Experts of a small language model: vocabulary 8192.
Below are experts of layer 2 (counted from 0) of a mixture-of-experts language model. Rows are named up (a neuron's input weights, with its number), down (a neuron's output weights, with its number) and show model dimensions 0-127. Each number is 128 + 24 x the weight over its row's rms, rounded and kept within 0 to 255. Numbers have three digits each.
Before each expert's rows: a language model's description of what the expert responds to; "mostly gets" lists some tokens that are sent to it at least half of the time. This comes from a sample of Wikipedia text that the model never trained on.

# expert 19
Consonant-initial word pieces, mostly s, inside or starting words, such as di-s-puted, Ca-s-ablanca, p-s-ychotherapy, Me-th-odist.
mostly gets: "c", " Sc", "th", "s", "cc", "m"
up7:147171105127159132133104114096139126092120108123169125150134149122104128141171155144153143104128071134106124154108143160131131175107161127113147109131159100131134160126164169153120085160107103090137159122139142162115124156203129151116127121126119136120115125165121114046131140104078156108155137118108107142118086134103131153112130114136128075148173127114135126133129132116112120112159
down7:122087139173136154130156141140107132168113120102104118102161181159125149133157122125164151093115119118164074138126111162150091101098117140112145142149070144085096126136141091121112119126143129168139087149141107163177157097088108127175139118121127128138121186138127143141108139141101103121134104139147085100145140126130080135124139132123081158141141120107123147132122104089143134106124
up8:134101080098134133104148069165119109088139117122153088098128154144088083141123140169145166100111124116147140145146160096176101163138171125093116128113127110100105130140113136145117103136122148160113073127153087128153146105132164177127140149115146122127093086111099133146130151135133121063155116144130134158158146120137170112114108132151159141124099124121114132106155139103138134122155
down8:151110145087093163133117159082120080167115136154112156149114116132136112112101145071092094136138151151108122152144175107126131162149143121108148107105113165164164111151120124159108105149162124138084118143130141112131107138094115120153130153130129116116133151142125124129108100150148093173116129101115135086077128149214118135079114134137148107129095128154132118145111133128137145168114
up9:130148103110116148148117123122132141136130142145092124169150123133131107162126122174125175178072140150142175162166113075159151141124160134115175138111133103120117130091146144116144112136096091113116118111111126150123131135083146169150123159137127200150154130140112138151132138152124165130152134093108120136145091127091149151108155101148142090170095110112104119090124136138163094135115
down9:095135111172172119145156123123106141098130142107125132113124160152125113116180167155138093129105136119097114148143152156120091146114103112122109110133122126139092159133152159159115147107139196110150168139153139136137118073088110140113133157149148121155103145115074083107140131126095112139157165124135080107109148142132104153077106094126118110114114103098133132179132125142083136146139
up10:147127104154163110111085129145131120124133094120125143141085172130102078134132140104094121146102141149120135101138171129163175104169130138119076170143090164109129165089162130140132133113098105122136118179073126175132073154109138145133150124133138092132134108134137142162108140110112121144132121124128106166121122174137134103142150152096119117102113093145095137138110123125164172097114
down10:122133171101123153150141175155091131161152130096118114139116114094169144127133113148088103147163150119128129144142127092106108121115127124115169119147158167097099137105122089110150137146087156135115172138181122139073111147101128185126129159153095170115110152143106113161135129167150157141113139107163150147113132142128108104108103144140144114121160165112137159132139115168150083140149
up11:106142080154131138119116128111108133098088164099089152121085112140166138136138116129115107130135108115192067148119138116155109088112143137153079134095124138146128111116112121144094103151160149158126106126122155097190120107146166139129102113147134159099107094142126150127114103147146121148154123131144144104153089090097114161124131114118129110113150076168139082133106171107147131107127
down11:137131126086129117135135082162122114159100152118137158113136138121121113098105113111142148152104150111106169077153176159125153181133119076113069139185106155121136147117097121111146135154123120127145136145109147136099163142085141149141123171132121121155160134160135085130098109157112142117128173131076119121144131123142101146127099131097139153133118154154129133103185097109126113089128
up12:140127159076148149168133138133132087128138111121141134111100137110146172107093127135148135106157163134097109118130153091168163113174195132115114161131111089143110134138170110115150136110132094142164134163117125164134112140157076153087125154133105140146157103141138116143152132129125136126136127127074138135092137151125139174117177121170094112133146155134086163132095138150102123153118
down12:139170112145088097097138085139125131141129100141147094147100170148108127141110116145134104133131142104139149131101103131079097092088092148083121108119129148098109116127124139144128104147081142101105075078152134114132103088125138106145084147149117154131128088096130130091119098126185169148152096133137147116165150159148109115126113084133129132132146112157126114127127158136129154176159

# expert 22
Capitalized words opening headings, infobox fields or award categories, such as Scientific classification, Personal, Website, Career, Best Director, History.
mostly gets: " Best", " Award", " Location", "Personal", " Awards", " professional"
up0:127115101114130124109128118120128103113150095171134094142135149155149150142113132149147110134132122152097131154153176109127114191113132098076135134130118102165098117145095131119122162137082129111114104140118135099169108115121152170190126139113112121142096091139154144123092103103077114125139142087168129121165133145164151114116113143183121119106160139162115172106107133136173116122093
down0:141162156118112078158130134130098147083137114100122137123146107086119160068112115114148127147096087128122144116102116147125098122145115144148132127148149143124136098133094149141135152100140152165106154103079138158086140129125140111160123139133115139129145127130170117112123091156105165107123151114140106131142164120144204134165132155115129117132142096093104089164074091130160126106173
up1:162116176151132175143158161139100117154118127115125111163156142123076138156175126132113090128173155140149121157090135142134128127162111092126114141134142146141133167117125107081101100119137147110104162159118102127166139148103122166123149131174098091131117116106108111117099146145158115132136137128134152167126123125102155130123165134102052151129125119153105113092096106146089158160113
down1:145111122138087122116092167130162105167170159116136105126129091094093138172179140116116132139094090127080131081114092132140119149145148133112097116107080124134138143112134140145111152159127150159138085138147139131124136142119133105118142134148152135119147191134149158108079128136124101093153145097136097106146100167105104152152172147138102147106165139131123116117136141112156112180153
up2:147087155183144175138144117126184138115148113155100131126120101143131128117086130119119136142130094146152098115153156087131124123143125145133157167107116138141125160107151160105091121145100147112102111156119173112133149156131132114098107131158133121152132175142114128120185165127147113123117141149125125085065149105147147110116140091133146144186139170141143128131175100123137131106073
down2:118120164155142133109146174125155147142163153159115123123152113132132121081081140071143167123124126134113133114114158124129113176154147167127118104111153170123112164116120124114134109129149125136077131121100146191083151131141131130094110132153135118102093093133194136131138131137099150160129146122084117137182150091125146154150140155125075135141098127079129131090118117127120119136122
up3:109123070091125086155120134136151134079117138137117101123152136123138136156135171148132140116091108137090153090109096107142101107113096118094117136169166121094153131129132139110140106166154146126156133131134114106112099044126153117176183119120142131155101138147103120119123162120133161136093089150147068164147115118142149134136141091169124121121116105113131137127159123106126149142108
down3:153165177098095172150150144107148106157087127130039120092071138128114126115101152135113123166130144092124111121153114179112093094159126114137139122143119144123139166176143107111125099125122097136100107157107143146142113147135131142145116123132170158145116087119172173148167126123130128134131119082143110111125148127136148088140129121116105124132141125128114094140141141134150138182123
up4:124173133160143139115123096141110124097132163142122167152118090100130144170182195153137120088115176116115153116126133136119112169153100121101132124127124100134123138113080129152108142107170177108131137129137136124120143148150101129168140104147174145146143158109132092106122101135125120154169155118130110139111126169137136090107143130127141098140140087153091158105154181107143161121098
down4:134071127106177126136125102133102142117175097154156162115113142112161145171135214125134101125118159126130139107124152071124127153163145112088109108107160115127088121120114115120088140093105133119141135151127149108093128136143104112117152078134154161140116129173128120137147150136137164126138118102139085098127130159156163125099117169149134090132110165152131141138144091115116119117118
up5:088146110130192161127123169120148123121101164106124132103125112117113151139147151151120130137116148108123132141148122120105138122082098125125129182092143105101145146097104141154104108125120135162123115152150139134125145127116108112155143155184163111163101129129108150057144136188130101181132146114151111130112158151167086139135106055142127122144121174116139163135144121127134110130104
down5:107146102145120144161157128097093120133149146126173062145099128135171136109116167136118154120143108127131125106129126085107150135158116151120126184105158120116138197152140132135123146137123083206110125144126089124180086114147121142139102117138149107134158140138123148101130122148140109157155143142124155128152118114136092103136148153107134130102095145166158119144127101173141115126080

# expert 12
Digits 0–4 inside numbers in tables, statistics, coordinates and percentages, such as 12, 3,174, 62.4.
mostly gets: "3", "4", "2"
up2:113134136124153110132122133083141171149137151107095148130133120123145124097115126127178106131135116110157118145106108129117084093136101136066114115153093129120107133104178152100125151107117152158148114136122133111147128120098098114064107072154130170148128118099108104168150148144152123125154136136114094169102146115096117148128127159090115150172123109128118089168148178140124156164097
down2:167136133156084137158139092140110083094137136156144115129129141132167170095169119168136112135132124142144140129151136105122121154135165162191143135118156132155150144152103114148159125106113147108119143126112139141099156167153118145152106180091096100118109136191150133126081159152123131128115096098092102141159129130137130111136106146153132119114147092155155172120078122120132114144161
up3:107147126147146076095157131113157100141143160119143122115114127162120091111146134136108152111137150163163097155125090112118142177126120108123100083118102135140135095094105169097107101121113157127168117096124080129158113106122165053140113128107125131145131151125160152094098144107118102120123143149132162142166113099115114189123134116098143133151133153157144175137100100095122128132143
down3:144132158136120182155146144112137147132150079126138147126121133109132141129142123125164104109109074096110163050116145122135127098122114098130138157174131088135116132159133159165135116168179103156118132110133150137131132178077125159136163130121101139101108089137107121142143137130111131137146114133131169121082179119151115090110133170133126164107127123106095106105089149122108141158118
up4:154096125130085142104124152160153129172107135110174143092142143099148111113111177180086104081112135150141150112118115138106171139134113130152123136172093074084118129154126085109145132136137144110148088135092141091139118139120146130133176148157126128091153110157160125144115161164114152138129139114141117124158131129130154125119145098124123170123167100142172141137147111119091155139159
down4:062070119124100167150108107104100122120169157149124146143140124133103174159146149120130097127094163156122092120110135107150121095148130139159131160112136096073107118134091131128096115110125113114114103140094146112146163131097133129176063162116154122107117112149097152152107155140123101143122152119145089096101104120076168147129139114117170145123137136144120107118139134129112152134148
up5:143175115130158078113109098171137120156131154116106140144151149157091142117162102172152117157154123145155106171084072105169128112093167124133104116119167128148119142143108107133121149099123154101166126155129142116139142164096120175121165138163105149210113148132111159132100148153090098108143123140136143126144113128112120135093142120109134129132132143112148096141127131153132150102122
down5:137094172079099151145169113100074140122109118122131122105089097110129113134097136098107122103124169124116113145184171161097115166140118148112143149152088145098138120096134117120150135148128130118087124120080125107120154133150130117099119094117155084092157108160156077107139091132103154123100128165126145107088094140160136150166133112168123119119141122154130142139133145151115114134096
up6:148149112164123152108134126135076159096168167130137129093144157150095121130126093142105130106119152122131172139110160106136166155136096171102087158099184132164126154126134120116133141148102133148126090158121130145097132158123139100149120151130150099120157146131166170108115150115099101113155128114109142126117131092145119165079123120185146112157131119161185131113146123137156161154142
down6:136121138123165090148121131117128123114101155122133104139160120107167095181165128119147117174144149179140110173117129161135149136130149097159146131105114110131115159132149114138100092127117109144112100120145166146124113130153134151095156131133100146147130143119145161188145084133154128132109093161157154130150133162097113117161118071110142093091138166087118098105105102098140095154148
up7:121162120110105174097151103126158132113102130112142134132157196104123155116172122136141133107132122145131114165098130116117085160103147142087148107168147107121129148100156159155132116088112127084143126104136157124179124134116121149107140172160105092098115163100161163090105116155134134139135126164114138098107115137099097163129143171106164115154127090149127134156084117111116110130143
down7:086169139142109148111091187118121152120090105123111138124112093110153117106178134127114123116168140132141136101150149118136176133144101120125099120103099117115155099159083126111118160150114130122093127146123088124110096142152114087177142108175128124137135091134129103126135142159112160137122105097129107172128129124149114098117126154149076094171121146105103099129152121159147132139061

# expert 7
Number words and quantifier-like tokens before nouns, such as two, one, three, no, all, $, and plus signs in tables.
mostly gets: " two", " I", " one", " all", " No", " $"
up0:094112114133126107104119112144113145148107138152131072140161095120082099106081119121116121158107175171126108138117151139151141138119127162094131181106116118121110133086112128140166151142089101135137146122110101125134170134126088137128129116096105179099167116083127140178115125132139094103124138144129066144137126148129126136163128162155098106133146133133131120057099100126151122120108
down0:154112140124152157117105151106141113142085157175117165136123142082154107133115172136158118149106119120122160103164152083090113110140141114135163084124099115161174163148136121108105132150114147119139094130145134111088080129132168136108115135107098098140129075183121127125139166127107109137162150097164139122160121129151142134107174130102150115103106110107107109155125134115097096153153
up1:088126115135137105167141091056166128130116140122105157130110121130119119118130103139143145106105108108157129146099134096144101127149102093129118097097153097123138117112074131084151118134165142114135158102174145122127150130128129148126124120105137099168161112111144123100158119109109100171140140112142098145134148130110175140148158060156122098125128168146107130165127113182164136138083
down1:160131148127138143128130120093124142108099114152105133127128158125135104099105123117109130137116151142122151111121078113109154122069146140107103132111156150168183172138136113097086079128129104183100147136126114127133105151122154069172110137131124163081058125120101165139100115138113137100107131107084109113181135167140091118125118142110140152146131139138163134120142131105098132143141
up2:134132135145141138115109067114099096157094118114093127147165135075121151116140196117158130093101134137130090115100117089091081100118100087176135140104107127125196151113092131140115120091107153145123145113135119110122128134111157098123133131100114136135140139114099152128123089113130125151135130138101090132111144106104125156172101082138122128109111106145163159144097124089109114122097
down2:111122106135139110108147126119144145102124155161144111126098135176158148135129120148095140180160093155132173153148138166182155094134136134114111076145148123153144113112160097068092136124163148088160102169134115140121138141108120111120126144145127090128159108163173109098135136169119125115132137145136128151172167127172108137116136110147130131149146142144089108082162108150150113138145
up3:111122080153103125130121124167153135160129157113114126095142104162131116155099113142087094173102106136125143113117122118193150131099141132137093101143120122160087142132121151115150132151111133096102111131136142086113122145146144113160143128098079103138121145148156153155121181173147103099140148178111144159106122105108138083111096140150132155126128119087095100096174104131110130120090
down3:134174189124149130097115134113098125133093128122153110154138141090108144095132129130131125087106137144129122179150154153121114161153142107171109171103102111146096144136140159157155102111094099132132114127126114157105108130111125096066117092099119129129146146129091104121102142121116164107191111130140120112115128118105125156157129079106125107117105097140145133126063156142145084101144
up4:172135131138116160117140089163141146128118094135094087164151122152108116160165064116135187172160174140146096166136105157126111103111153157100151125181140132148126095128106102129127106113100093127134144156119091137133123129123100148151090175136110113137118087108146136138097130144127127131119111132114088093095168113157121108114121139113099166100131121154139151121116135136167103134143
down4:101118103087097095133119137121116106125141147147163190103122133127122155128085176114145124088081083104090115113142111103155119106134114116137192144111137111169123127146092110121144126174155134148088130119097142117128131104105132151104125119101120128108197112100151103110138134142112100140066161113150127141132117137136161099143123122135162128128118162099099139105142169116100108131100
up5:141173152117114131135081058093129116148094141118159144130137126146129109112133154167108089117128138179108134094129142087116117124106079123130148119100114137093089155146122154124110147145085135120113130097153119167132155117122178139104157108111133134084152170086134132129145142080144110126116124102140137174177124109125094104176156106159138122131102107138119145126123116169120111111150
down5:155153077146152109111083159117120156101097101118138131103130144127125126129119155138147193137148131152160148117113116087180123155136164164192122100123155136165129108143153123123100154116116166113117131157139097151139110100164113143109136119106109103131140118125087122144123151130110107175134157135132113121130171142132119115096164149114123114130123129052125114115126055146128101126128

# expert 32
Short consonant fragments early in a word, after a first piece, such as S-pi-ke, E-pi-demic, Lo-g-istic, and some stray digits.
mostly gets: "pi", "pp", "mb", "p", "if", " Pi"
up0:111180143147193114164079163156126130119115110121116117123111126123105126154148153098177115119130092130143139157158150167121162155115143116121097132166155116147095092128103098134153147151136107079136096118149136111110130133120158119167122139097124109137113125137109156172137131118139110159086133173169122102113118085125117127145114101134077157133123157113128156148114124110160159071113
down0:129105124108156185108112111125099128125151125146126154144138114159156179142152125104101120120109152169122105123091100094126133120127086115144116132098085083098149155181102189152137130126117152153111126111131158128159126165114080127154124116164121124138104160122112138115155124148140123118156113133091116123182112168088147130111122123099096112093111111138134122189122094148115094129098
up1:150136107131200117161145128152085132124108143105125097123113142081150142122093151140179143154128140145164152084138191154157148081107098076161135121109154126160147102114139156101122101107149130118125127123144148137130089094165109133154130100120104121105084100138124148117164134113125090151130128155122150145120087145102124159131092157136117135134111125126145120113122083149172127128104
down1:135107163120135159148111103134130117123149114092126118125113106121091083175148126097136115128152126089116078141131143127126088122108123134132156106145146159081100146135121093126123157140122133150156131111110131155139119166093143125165097161082112106109156116148137106112129097117125102154058120119131144187145144165094084077142124145159152137166143121112118071145102133161119134116101
up2:132139141179161125113155126166130115121126137138115108121190138107167104145105127155087136124090119146109152142142141173177125121123129094147123119145102125150110125127146119132164167110132099116129113147147126137117108160127153143135106154112074126132156158145168142087120204095138120163100167138111151128153092159138152128163151118106163135149106140148152148127174088127158118091122
down2:087140103096140093108091113157143156111165077114165121112099119166115120125127146138139176108120162164081143119134177136096099126090110142153119100071089108099115142125141109159112140144131148132097157145128145111105071128078164131146111093140140124105139123123185126096143130120137104116122119120154140125115153134103101101129125126129165128164130102094122108160119116095114138152099
up3:144119138130120140123093153133133119129153098132138123133108158119133131162115144124150133118136109156166138149153077140138147094156087155101124121108167090170149099089084111123142115102149105172149107131091175105150156097162134099139132093101115136064107105183091154128136103124140100137089125073094126170123090103129117149136145106124144102154119139136116149128115106135110158108146
down3:134174109159100136113112052117129139105164129138177138143136107139126127144105137150100150136136125143157140126141153157188134148112136101135124126133084133142138087128092121165104110147129130089141179135093131130111088119135125156125128144150104145160142160128123096142117135121180172126107109086110100166145175111104145100106161124097132121146128122165070115134134154152088140125135
up4:165110114164143131101091126166139066190119087092098147129121138110099135162128137170127108169106113154120108129125104200145096151173148122136119133130105134133127081155126113090136119106190147137163127117111092128161161105123151134138117123128148143138121143124095145129133138153184105104135146144107146114132101120152140132148141080110154104130122124095160142127161125126127103107122
down4:126145129133102129126119137074124158111162134137189131085120124094140121123105160137111131106103091095130109141115169107099134096122160133116120118124175172120170159160144131141093109135148153107132102165111108108142108130127118138157152089118148112145087101110131122170143133124106141135112108114147113112143128131120098144118138093158165150118155173100051101079150135124107160166114
up5:135093151140145153158125143112114130101154135104115188130133106101117128138121103114156124117075135106149136167149124120141135145133091134114113104124121126092122112117111093150136149173129161137132119133131138126097137162054184158116139123154134119137123138088103128107160098147130109129144128125155158106135151089135115075111133108117195095114162104113099118082165172157112170120125
down5:139138094135125140151142088080112086184122107102175148132100124141164107160096118086106096148150108104132112103142120102123103141146083158112124097119145107098154114178146110150148123113141100121161114134128142139124117138168132093104104115106083114122163124146128154055143105127112105135140176125091103133118132108149116101124115168142127090136129119126138106081141118143142081115125

# expert 61
First names and surnames of people, such as John, Doug, Thomas, Ferguson, Wilson, often in cast lists or succession boxes.
mostly gets: " John", " York", " El", " Ro", " USA", " Sch"
up2:137087100109156106123130155132137105092112157119082111137076148133093153133122124119157148134119130122143144092144138145167127108106148131095088136116126091110180134094150130119157070141126127117149142154083152111118135170128106122114170146110101157116121128141136139171135146138164129130132104180164079136101141122090123151135142185135123119113132182137175140112109122147168117155111
down2:154107128099149073109149153126123136149110133107114113128151161102163142117124152155150168154136128135126180117146139164182138099119135166142161148103122136163179120135147132093124104105179135116136103186129160110165116178138129168124113113152117146130129163138129109140114114131183106112120124101135134165088172167126103106136118131114137105145155129126120155158113159110163111157154
up3:103166127120142132103154114092151133130154137115169101161139145128168121129098114106097177147141125142140090140165128113106106133137107153128161185145109140125105113100143125110156164162145136130123079121097164099147169110164107121114117138105161129136081114142158113143098108075157152154158096134121121136114108157138126117148132151174149150110117135132103103105099103140106112131057
down3:159161111145103159100134128135193139129157119126207093142118128158152110176080103100124168151130123123126106158127132118103114175144133095114118128124137143134106131133142139130144120148111098100131126079089153112109125122156135096127104121143165168119112069135165102125107124111131154146131112143100113137160090147140137129150186153148148157130083125156114113101096124142109118110115
up4:125125140114112189106131194109096118116097121064146151151173153121148110134129110084107118141110137095160148129131090171119119116170083147108128083107142118115104120126110123129138162137165129161141152113092162123123120124118164124142148107116136138115139172156134147122160157151096133130156142121139133133091130087107108157095081128140152199138120124091146122121132116130143119144129
down4:091169104094144110135136108168146078134162140141135124165138127155110137174104136103181094132121111114139153146109140117104130168125117150086146073121103076140137148129122138138159127127104145150139110107124095164125159105091166181108134139153110139104117128110156108122112148125123146157164113091119115123101115093099140157136102090161106097150127131123122169095119186126136120135107
up5:132086137118132138159119092150116113135104123142130153123128140142106168123111117110102131124120151147120130130162126123130128114104102117097137110130145142172134134152139165150112100139159133115090125104143104129112143211103106122181120099104149104099177125108086147152115117121137126135149142080092127120146163088078142181162150125153157147091127139152116094096146138173127100184126
down5:101129100105135080128123131174121113121116106119127122128088114119110172112132143115122128128143142175097108105141092110135129158115114105133115091120104153170170121151147154179124148119149147141112121124152143128127136192146140152113122141134117051149125123114091143164115145095162104100113131116088094138118136136107078152126113117179156148132167128163152091123091125134122079149141
up6:109127117083128140180076149134129142100111154141132117131138150110139094143164134080147105148131121144126124130178142132131125094145102143095101111115116096136100122132126128166169134178142156137136125154150167121150124133094124134115125158081106079095096141139068114147133158146137110171132139127131122138096118145151145093135091136160130115119136108153115148167135088137208135115111
down6:137133094160110126083140132166110178142113139157115110152085085129158112159142123116128161147145113098117111096095114105109125150177133101138137095075166084182113184098106120134156128137121144138125107135111147180142138153109104174160136139093107166098123106137129118136127114135133117163161113132131118138131126120153117139150150148156126123102140123113169121176106092147151093126109
up7:159141162128131121117111193097132097164144100123138148118123125111085163111153102132126092116114091123129106096131179146147147132154127109151135116090153146107144164095146115136147120107109144144102147149152117151145148125073130211134177158144134106115170150149111121137140140166129105110151141133160100116109134128081109137105113121111106133125141148154092124160145150124173137093153
down7:181138123135127163103122102168137098103125129167127087126112135159162093205104134134161153131133111174101120208121111108116126141124111128147141122126118113147141081157176153142139111095108119110113092094104145083110133129160130111095096103107132125115091123139149110119109148152130116134116083142122117132187126135144110107124146151149129148119110132108144150117088118121090102129142

# expert 46
Word-initial or early fragments of longer words that need a suffix to finish, such as pers-ist, Dur-ing, dis-rup-ted, Comp-lement.
mostly gets: " f", " ex", " member", " comp", "ist", " due"
up0:117135136197127107144143160107118171132096145120145110171142147099101086106105098154137153125131099150127121152170162148133096149115137123140110139149148092144108143139090159147150128129177147093144161109136166101138133118151108150083137134103124096163123124128137137111073099108143125120121116179157134153091119101138108114128119164120094186085134117105112129133149093121131089130107
down0:106096142092147145130112116104128125151158123178139130123142113068170103128115088110133162143150120090154113155144113134101108099143136099149125118107171120146130129115093164114050132151115093098133094146087099160160136150150133101121151133093105099161134130127136147128148150146123170111129139104122122120137119188143137151141122120128147136092119113148177084108133129113112090094095
up1:134097108096129143172073109131099079112113100131149124153127119106098091149117129115122158119111124115153131122138112096094176109127075122113177177123146113132119139138138125163122129109118151101146142154135126144122173138131117142155143115125071128086096081088127107144141100126127152118119116146124144176165117159126126129115117103110145177107081087128158146149090126133131142104079
down1:162137129137125129100124124162102140123073159167139186146157120169141115089103122064149123137146131173117129113125137125105095122151116152114101116137095118112155111138128133110150147089158126102141109071124153125152111163124125109133157078113158137161110114129161110158159120130144115169138126156111085128145089105166145173125121132128159143124151186117113140108124150138165131121162
up2:116114107110045087158110095137118151074125156125124109128164117104109117123121131106103113147125102073103167131151099127134124165112121148130105102111145133148110132136162108085146107162136136112130138121116122131107131082133169126131137144106134138103131174063146124159194144163111155108122115142128136116111099114133127133129141143168168119074141126111151127145118145161145125174122
down2:090143136134115122135107103143105090136119149158119130138107096140111125114066127115139113115134128124173103131128189126126130146124107172093099142090090175108145184134126136107148124126100136110113124140174130123129137137107165145105152145101100131083159132162124116126150139196103112114134138152071134118071139120158161120125128114129118133138113128101173096132103158081129141166122
up3:124125166105110132162132116150133152142142118145132119151118148159155107130164107110128162166120149151114074125139157135080137114081127169116123130181123176113146152170107147120108133118111146132118103110133121126095130127152121133174123095073126097163144104097192150097087116140146082137131126098128150113081115130125129101128139131121151188115144150122132138151091129154094161109129
down3:123109129116138121123121143094148117169084126113111127091093142113093117146092125140137114088070114174147123153156122118130120136119175089122116128115147130103135101192143184096132077149119082100129138127145177136111110153143153113110099075140170154138127097101095120140134151122129128130087132115137103130119147132118145129138115121128110104136075141140096111116145121086139071153124
up4:142134102156152124115133116119107133130109082117098091158081104161102084130059099134112123142146068143104095137152127117155151133120097121120135109115092126152166126139117133116151125122124093165107167133139113161127164141120120078138118100114102165130073136099154159138152136138122125098170117114081127144150102136152128111155081145121102079149127080114147146130133137119128107121148
down4:128176128150127140163117105156123064138165145106081120164136092130131092117131147117133178088125154130089141132174137120132166148136136160112175091134138152140110121087100112167132116105142160125117147164159102101120133126124146132141095162165103079167134126113154097140129136166143157144163118115157155142153142137108110146122136138115115122126101112179146133127082098112119136150149
up5:145106155112134091128126122161117134107153098132159129153142094159136139118097114110116156121180180090140125136124164164136110103110117105122153093130120112084155119179131117099138113143159074153123123138114084089159192141153129131108116146145114119134115105130143118107144132111110170150138095114102160096116169152126156118096156156156145150096097158109123132131163130150118171096126
down5:115077105158130124153126141081092176139142072097118170114120113132161106139127123126146104081149110117132116089078130104108122140125149124106163114134120148151122156150090128126148135087129098134135177176129130127097146108129134142118152120118139099171114127080104126138097140155091123100147129141123168128135148124108142143094100163144166155096091110126128140131083112159076129109140

# expert 1
Single vowel or short vowel-led pieces inside non-English or unusual words and names, such as M-u-ay, Bi-o-sphere, Jhoo-ta, Su-jata.
mostly gets: "u", " Ma", "i", " Di", " Da", " Ba"
up5:146149162121136113152153084152160169113125135108095160139144142143109103121142148172154130083153116129147148137105146127115126132142148149125108069158133144155107111055130079108100116123088114117174113132123114083142111130149121096082159093128143130118137142177114141087127099135143107144150111127097123136123115093158167133134182112124135155157133102104098124122110129167128122103158
down5:090096152122110097122106172118117142172144152100115112130122147142106142121095111089117113157137122105090142155149095171136143102116147112107121118109126177132156112168144145100135117104126177118087127130126131161110111143182097113155080131128155139127142112104124129098072146124107101095098170143139089105117108121153143183092088144126126106161096140129133092145142122151113127105150
up6:175174091138122091116099133123149138077104125133108110083126118127131129126131149121131145113190142117150158119130152113099130120149099119138127117114132115158131078106139137148149101140118140125115096164173124146134159146156101150124113158133080065110123106122159156150104101089128083150122176137131113143122148134131101148116123159139077084177118110131154116117093164103135115096132
down6:094133112155113161096104101135115095140119086131163108126085107143102119090138133125124098127116114142123143122131093122130106133094161122140143126116101147091120113118083150104115138103127139119112118120059134119116122090109150123109097119154154161155112176117125123076143099138115173111113107138110136138155129103132140077157156087137102153141145094149089146196121099078125119154151
up7:158105122105148111134152104111138149120191114115140151094137134095110113171155143125132143144115133111130107103119091100152092115130150141116138157105111157116062132125129120073155130101137069128133161114141121148153175096129105155092152137129114113132150122131116086138106118115111160132170167100063152115115132111145130121115108111144182099115123172112141165130114128112090139142102
down7:074130161132139143115135137108139119136139114134113086090112136164134130155098132135089095134119148107150136146145135144148156114145130190135132091151104113139143117162131110174114116175083133116124134145125113115086118130138162096118119136158121164098135167108156121116107161156120119178132135113122134092129166149147148105079155149104067115112117110139121128092119103086172143177096
up8:137154119118121125130124133115149102134088149119115130065142105088133156130107163127106150148147123155164127124168131186161082144138153122069153098107083105145151128080099098121150129113165158130150155095148137128169167121113162117136101121158087091104128123114128143168123137138153118117183150143137130132097139123141130176152141144095122148111149112153122123122156122165159119150115
down8:145122090138105122121124144080110146139123101117133163147150174127147094071160108140144099094162155117105139129096111133074133105099139104128114092108125130134111134141144132129125127150139160149154160147137147135112111122083131142090132163112104195084136123105132158157099149142081146120136128106080148144151180074126107168161105129134135139154155133104120120139124175132136122130147
up9:151190109223153133120148122140117143106090073127140133166145141137115122139134109157134129156148128122098116137155166168083083131127102176128139103154144157129117130136089130113124147138143145150103134136109144138100108143130122162107129114126123101141144089127139122128095132152147099134103150099197149133113133122151109097134102103134169136105136137144099072151104135114104149113150
down9:104107151094133140133113099145133123099150145141106168127130115112138097174106091126212107088150132153144129111138140116084135149119125120122048097103137171138110153132142128131131118107139142134127129131152145127119176154099139133144102101147104126123091135079180143087137145153103126120134105140125147134147140111143082121145167145179113134161085148126141154127136132168114129093131
up10:112096150149147154173129171114172130120116142175148140154148086085118129112127136140090123119163151134116106110171096133138149118116120105138094139153133177111100116115101148097151141173117110115108165140133090103091132118157136158109105152088116127094147116129128119156169109116131114175096092097131116115129121092179124109110121127139133149117090111116115135091177100132142139079107
down10:149101150137100097123089117150109145120095121134088116115150141112159144113126147113140174143089110136141129085095131100138103146137126131135159133116137119128077123144135166137092137108183115122148154084096148150134125094147160123176123134180074100122099114151092118145092134140103131101145143159078114165137130124143137152108094101110162129136124123122125176151135141083126085105155